{
  "num_hidden_layers": 11,
  "hidden_size": 256,
  "n_experts": 40,
  "experts_per_token": 2,
  "d_expert": 64,
  "d_shared_expert": 128,
  "hidden_act": "swiglu",
  "moe_layers": [0, 1, 2, 3, 4, 5, 6, 7, 8, 9, 10],
  "router_score": "sigmoid",
  "normalize_top_k": true,
  "routed_scale": 1.41,
  "balance_loss": 0.000436,
  "balance_bias": true,
  "router_cosine_scale": 14.0,
  "init_std_router": 0.0213,
  "lr_router": 0.000488,
  "vocab_size": 8192,
  "norm": "rmsnorm",
  "norm_eps": 1e-05,
  "tie_word_embeddings": true,
  "optimizer": "soap_variant",
  "learning_rate": 0.0054,
  "beta1": 0.95,
  "beta2": 0.95,
  "batch_tokens": 65536,
  "max_seq_len": 256,
  "train_tokens": 289700000,
  "max_steps": 4421,
  "dataset": "wikipedia_en"
}
Below are experts of layer 2 (counted from 0) of a mixture-of-experts language model. Rows are named router (the router's row for the expert), gate (a neuron's input weights, with its number), up (a neuron's input weights, with its number) and show model dimensions 0-127. Each number is 128 + 32 x the weight over its row's rms, rounded and kept within 0 to 255. Numbers have three digits each.
After each expert's rows: a language model's description of what the expert responds to; "gets" lists some tokens that make up at least twice as much of what it gets as of all text. This comes from a sample of Wikipedia text that the model never trained on. Tokens count by the router's weight.

# expert 18
router:134182141152045170142105155091125145133165112174105108200096122122136078193130120135140104116110082173083099086161114176082102148136177137106168213109100155139127152155117101169094112083101135120068151110140157077176142097121129114205083100151131106190125116131125171096130088158080171167129068116122082174130142077169133116206142098143120113109140164085096130092153098130115126089098
gate0:086173114134101166106137188162125203135132105085150140161065126068091136169123144129116136082132136074096125147142136151125184182129113082121130138077071114104104141110139137135137140097060165115178139130115175112104114062155165132163114148096126101168141109081146123076121097183121118160118166069099076146127123133106146096108131124062123117081136114120138146153088119124148085168127
up0:123116186127181143088136105122113138098144134145104113112123148195071166138137157107104076103127138173143210155120113151096079097186201091134149093152194132133163117080077169098149141148119127132078126142103101165109162131093084120155130111181120117074096144101145105198087178042118157046170131131133139138114154163112127121100194093154130127123126088111132107140182134155168121132110
It responds to: Suffixes and adverbs. Word endings like ed, ing, ated, ally, ation that finish a word (specific-ally, defe-ating), plus adverbs also, later, only, not, then.
gets: "ed ", "ing ", "ated ", "also ", "not ", "ate "

# expert 17
router:118165106095049128148124162127145089162156133144123181160097171090138062134083150115103154056119112171157108104158137154133161171118076124085175100102088153191131154059145093143114111082118113100133115098159146143063162192070136157146151144166145055118109100127098150118111088146088135150118111148112162101151123128142124099153130072158055135102115149115181145125165130129102139117147
gate1:116125140149139177107122128120143194103152153127114228123129140143093190092050098115144104102081100123105125165106141111129121215183137096115167117122048157087086121096136142078092153091124132146085075151159156162123149160127151168099104150120097114170126125198149164108102145156076122085092107148097097084101133121138119156129077138089147105150166137157174158179183101111139097127111
up1:156161087082147097145111128179121082155123186157158139121133139094183121184088141115078119102036130131086082129158176126103149110138073176110146146108067137127073064138102195107108174102133173133108091122120134129097129178103074151159147163163128121172192143188171143129153119147152078120081156116118150143110140164153051128144116153167120116173146135185094145089130183147100112136120
It responds to: Capital initials of names. Single capital letters or short capitals starting proper nouns, especially place names, plus "United" before States or Kingdom, as in "K"ibuli, "D"undalk, UK.
gets: "D", "S", "M", "E", "T", "B"

# expert 38
router:177127112117074099118097114103137127115192158113090122111080126135171107159088172119179097154118153108130099042115147150126117149122110108127152115127129155156164157110083083127107135126060154154118166153177107070090168103113091119180109132154155104169118113155113137157156083138085182166123074139072109115134111121166145110157085112168127148133073139141108176100217108138061106130110
gate1:112096072168093155100155130157166109128149155087143172162139090115058112173111135112168163078087074060202162101152088163112132210115106072124083095061149134098126051118083089136074087127155101136097135077155073096077146126028100104168166124120123110142135140101094142124131151147155146128056114170117092134172158177159132106107146191155155112180106102131128129138125133155157116093119
up1:103051146179104149119164106035184128113107089137153152121108133113150167165120159141194124139109134167124111151133091068103121144136062100095138099173126124125162113115112127142100119149170079160139132141155154195203147105061173113159157102112135120132121138039090108125095059142096143126129171179191131080164091161099120175125207087168115095139119160151167117186101133148133109159067
It responds to: List dashes and quantifiers. Bullet dashes opening list items under See also, semicolons in lists, and quantifiers or adjectives such as two, several, many, American, North.
gets: "- ", "; ", "two ", "\n  ", "); ", "% "

# expert 27
router:186160148107068113121131171114057152130144088157098115146134160099145118112111221148177142074093088108096062107166119171135092151144096117116167123154093146156193147094161120114123136093133118152135171103177155107105189176113105162115088118171114113130137100119105123124171089133099119150127053111120124078206126119191147116154127103185084114107124162127164133121105109112100092113105
gate1:112126134091130147115083086144141141170114078097099164178111150154081170119062126111168083121074108134118140146110167170171154170144129110092099132125087128145158169183114117159072117144075085154106167131146126114085142148115123154099031192099086114165117125133106138131176112147085128171122248139142145067153102125098102129132115190190087152135100101115090136163167155141128157129114
up1:117129165165134121113135144175111119063159083172170111196133096123142062152153158127127163138137145122117131147221151115123164067107149196130111160170147160118120140146115086122139092089129154153113121095166112135149155149098098127124097159148105144067105155115115118070137116137157193105176119144141112086095152136157188099114119132108143094095126155133161110076107223146122101148150
It responds to: Capital initial letters. Single capital letters starting acronyms or capitalized words after a pipe, dash or parenthesis, as in CYCL, SDLP, Chatham.
gets: "C", "L", "N", "R", "P", "B"

# expert 0
router:103169105153058110099158130119134115132164109131149148136054123134183122214083143156125116075114147156119047107063132098171097188125133141112154121174106121142164111135133152099115154144071127086096130123117118143163205129145137098107125093145119119193101113199147184087177088140118143142118127130100078120127141168188125090187133094105090150076082110101176133115139126134106117151095
gate0:138132139078122086110165117149055126112101069127151129099109170173094106102106130160142119176131109189196080114148163115149105117109117124104140158183194116106133129169177119104115118124079050158133111131111115061146138133157133101132154059215160097104175107070170131123148108087184221117099168168104099170104178141147145106079122104132120173172139117126149128185147119152118207109074
up0:120125112118145124172129141173133123126152141151093090114045140115147225159154166127067166103134130156172157102138122125125133133139163117141190199147142147097120080111114165147124115111127082165145101060166128124105112150150132120081163081084084175100143165116089130102108102107216139144112127092162123126138098173161143149193146095094126150138177177195151144094097111199167140181112
It responds to: Word-final plural suffixes. Final suffix pieces ending a word, mostly plurals and adjective endings, such as footballers, neighborhoods, crusaders, Runs, Suburbs, ical.
gets: "s ", "\" ", "ers ", "es ", "ing ", "er "

# expert 14
router:099150131128081105123172189115198127116129163160161083204153121156103108159099143142164116110082066162113109110127142169106120148181130124099126132157095150134097189102118152142142131090099105119127127051126157143104122151121152099191090080196120082125129151040121159094090114119123179147109156160111128106146117125149169141235079158111104152113084106143188152146150140131122127123119
gate1:139142117151114111112075130110126163185118190171114103129113144182130118135142133124101112138109131096096145087112159171124126154178134066082086095150095174131117147144145135082135210097128134092090108141129090108148103108146163117090129178167097174143144139144159129109113130136117117127147158128172098060099053132084102149156179124136101139139112035176126138146114109136090163000118
up1:152197161115107142126098080094156134175112158124180151171123149196130124172150114086152102099105120105124139122128116177143165132160103109134121150127092162136143142141117197135141136132096089113076111084124086144115137087116165165121156150158140064138107107097115125068140078038176108081061122134144154132118138112076078132140100162161167067141091175118105167141105152131118149041113
It responds to: Verbs after subjects. Auxiliary and main verbs right after a subject (was, were, is, had, been, also) and subject pronouns He, She, They, plus list-item dashes.
gets: "- ", "was ", "is ", "were ", "he ", "are "

# expert 26
router:116135066105102131113099121147110132206147069166125187176105076145188118118063159151152129112129090120098146128078094099151116141163162065097146103139091120166148152079101122153144150102079150107098112142109093101128100149124148132102110081102142047102101185122099140119109122167143160149102061157149094079092173152162184074145140146156115166133116128080162107117153084100090118101148
gate0:130150117151094203087133121110103140166116118184109099154127120102145144073096124148070103107113157116168094119141134115118134058130187124146137099146151120156135116119085122148087182106147098107119076163117129163149152156124079075164125118134123106068120166110120130128212192131115176168077132105196117011086092133122129119121157125172133129080160155108140152130168057173154128120091
up0:178106145105113121150103107148077138133154068084107120140127108171117130152086158143189122089106168188104148092148056175085019130088098157117143102084138141121159133125151119124105083131128089082104172156138115109125152081093128115093099147143151151102188056122113162184154118138179123160061093155111111127181110119119187168092139101122143144137124149046110153065090151137091160113221
It responds to: Final pieces of names. Last fragment of a proper name before a space, often a surname or place (Br-ent, Fr-ick, Mins-k, Ow-ens, Splin-ter).
gets: "y ", "er ", "o ", "e ", "en ", "el "

# expert 6
router:105124100154099109132130135127143153108130138149129123124101154165137162102157189103120183113143097171119077089107153149135114140215163126086171097156112115148175086109125121151099185083075135135140142091103122174096155118079125152174056081155123128133149124111103177117119057147090132145117118120124144080092100120192141148198089159141085159090082121119156167084128109087098164088122
gate0:105188118117176119132183138093152155169179182111124153101120145101093142122151133137184107091156119102171147099102146115111133163127139175121156131162156105134162103171134148107076164054141076115134115147156216167120149175073146143138101105174144172109119153161152087175074095094109114116144157101139154111084128087162189107177125114161123072117170130096081126120131144080133143083177
up0:103177136146124107094170154125134155139120169133086152073154172106118152122133131161119139107147122173178127073094138142084149145096150144137038097101156082125131086177148112162132148102082065163116130134149114138127137197123170186141107081134065094100104154065113142165107077147138145145126134128130213110079109157163175131145164194115165130135104061103128144097126172173126103106210
It responds to: Mid-word fragments, between/both. Word-internal pieces such as end, y, c, m, pl, fl in names and words (Exp-end-able, Ever-y-thing), plus $, between, both.
gets: "y", "c", "m", "am", "end", "f"

# expert 5
router:115124118119096150091122158140144124198149157162127127202032177123171106146134165122122122101111147111143105166119188157152101158161160145152148188156118147155158128053115109135100156060122166187116147077138098157108140160159076142171109095153124089134132127099161118118130067153086129147076074160051123096135145089183190128177077087137092118073078152128178154107157105125129116153142
gate0:125151092075082080123086160135207157171022130146161096147130136178141101124156137116152162097095147113117161174095087191112152120077141103094161117165083130105158085128171150113176130075151174092150116171151106142139108111097146082085082137131119072088097085070129126113143096138118162140173182130130167113145071128138192170113139123171171115136139121094132147167128128109115166169104
up0:158135160097083078093205160118177127124132113139116135133150136156123144157194145127142194117081124151124117110113139103105138146146058190096164137101173123133124128136113132116102087105105136117051183114226153116170124174141103153125116108087138139160101118095106136091152066116086164168144113105150189190156115121155171162177109082102153098176116149076149120164116111184117109154151
It responds to: Clause-break punctuation. Commas, opening parentheses, quotes and dashes after words or numbers, often before which, and or years, as in "Thaw, who", "88 kg (".
gets: ", ", "(", "\"", "– ", "), ", "— "

# expert 1
router:089130143129119082084139151119123142111119132124103176125068166105128104169138124117138130096089088117133066130086178128160086149149095110075163174120102127139174156098128113190120127140104129114121138097146101118107129109130100122119054133142079106128092114114120166108073133231136114120125065177113111087117067115174141129196139095122119112141109089109157144098188095101128128186160
gate2:107100138134103127150081125105066114102137119148137134158154065090188120117138080144145128191161097132104136172094069086083140116124160141064137133107118164136143096062147087200131117080126106145135166159135138152119158173155098076158069131102136123172171174116161173109089078115144183123142098121118186162120107142126145124119135226101119095144180136133179179106138165096096117114106
up2:067092155124069085157152137125075093054146144144116086162159110133208127119121100136097148161134129099103093129070084158076140114127176168064170140109117179072101120100174104209125110112152128119143135126145166168092138167149082128169093125168114111175153159070153084126073143106135183120131094132117198132100106124146143107108151165179147108115196131121149169152144118082110135189116
It responds to: Digits after year stems. Single digits completing years after stems like 201, 199, 191, plus closing parentheses in tables and data, as in (2017), 64 (2.5).
gets: ") ", "6", "1", "5", ")", "4"

# expert 39
router:150183137093122051144188163145128121124125137156169150169097061107149106137136169084168167102046057121127081131120145110129121150148168052095138153181095120155078108108164155114135177101128125130142153149150157107127141180116099152183088161125129123122142145138155167156167099148104163151121100112097139080130118106164106113153107118119138084117110129120161144128143107110138152132145
gate0:047175138162121138180179165112135163095163123147158089118127126142095134108126157118118124163108137172089179119116104153080120140109091094108133149137094119155135083127136143118167164127123119163121113156135143104118161166139095135144052105108154130157092082124109172157133162123096112119086104094143097106177097142140112104089120113172096101128076162171141138233134048094156104108155
up0:101103186073158175090107111148068147126083139146141105103160074144063126129087129140118091086157118128103115104117107124116154133172119139119147147122143067096102160121098125148083210120091057142091155079158120159125165171121170149106131114159132148140140129154097149155101098083127072168159102113131110108176121143129202145079144125189093110179122130151139194137059140118157119089071
It responds to: Periods, apostrophes, digits. Decimal points inside numbers, sentence-final periods before paragraph breaks, possessive apostrophes, and middle pieces of acronyms like NYSE, NASCAR.
gets: ".", "'", "s ", ",", "201", "200"

# expert 12
router:161116120114102109119139174108125092096132141173188146152089176086166109171089130136196166148096091192088097088090142124129081158138100092065179064125098150152108128108105140154147174110075125155088126136168113110104139168080095118125088136187180105136109117083096151104100084166155182162083084120109103090184129100218130105147116060160126135091136153148085131055165128138084140143120
gate2:112147156089050117127142133111115141058139121119121162163160155029141074192111140129128123148129137126130142124195093193154137144079059139053120174096143101107151123151070168141159173099151143183159104156143068144137148109111132141147138121077111095109108081159105118141115141131112111124131113131074125149144136108160106133082177096162160138141110112164163191124110085109167179163110
up2:068113175125103120113182128126120177114106139083159095139113184129158137165091124120108158109166146153131098179070101148074095095076090116064099148097131117112165179097168104112146069113105110155110201114164143087113144091116095117141128069110116134123093109117128117157091110063121091106152118187205158145126138099180070099116129152115112144152166054087135129118166171050112130195076
It responds to: Line breaks, table pipes. Line breaks and table pipe characters in lists and tables, plus the mid-word piece in, as in Dickinson, platinum, Rhineland.
gets: "\n", "|", "in", ")", ":", "par"

# expert 22
router:130113123128098138110151169120132155142184107155177164136106121116182080176107179151145158109143052161147145128098095145127081159162128177098153129164068136176206132112117079094168186116151090135156167087145116096120127133075153097167093085076173139111135162148099158137140102163124124142111194154118152115185151139186118167174149116116067118121071106143133128132159125124089120079123
gate0:117129109152122127126127158122101119139141141072145118105188151130157098075100157183131089129149168131167172137138031150127140157166106096113111152065056133113080110051143129112170183122137079168076134141110131164028130131143127109131106104148180125094156146128110106111143106120093120151085124142104118075100122151101088097184082153141103095075127097179075132156128204095084091149131
up0:114119100116114127115161153139092081094183128118194146109148126111159129078108149153125121084127163147183168122125085138143074166147107141097110174129086146038092094099154105113143205148110076177147143108130119151036120173125131187122115107147144133083152148156112046088128156143131116102079127173151146104115141137088075084158078152118095068101118074183107123121127168164144103141122
It responds to: Word-initial letter fragments. Opening pieces of split words such as ph, th, st, w, Dr (ph-rases, ph-onological), also coordinate digits and bytes of Chinese characters.
gets: "st", "w", "d", "f", "th", "g"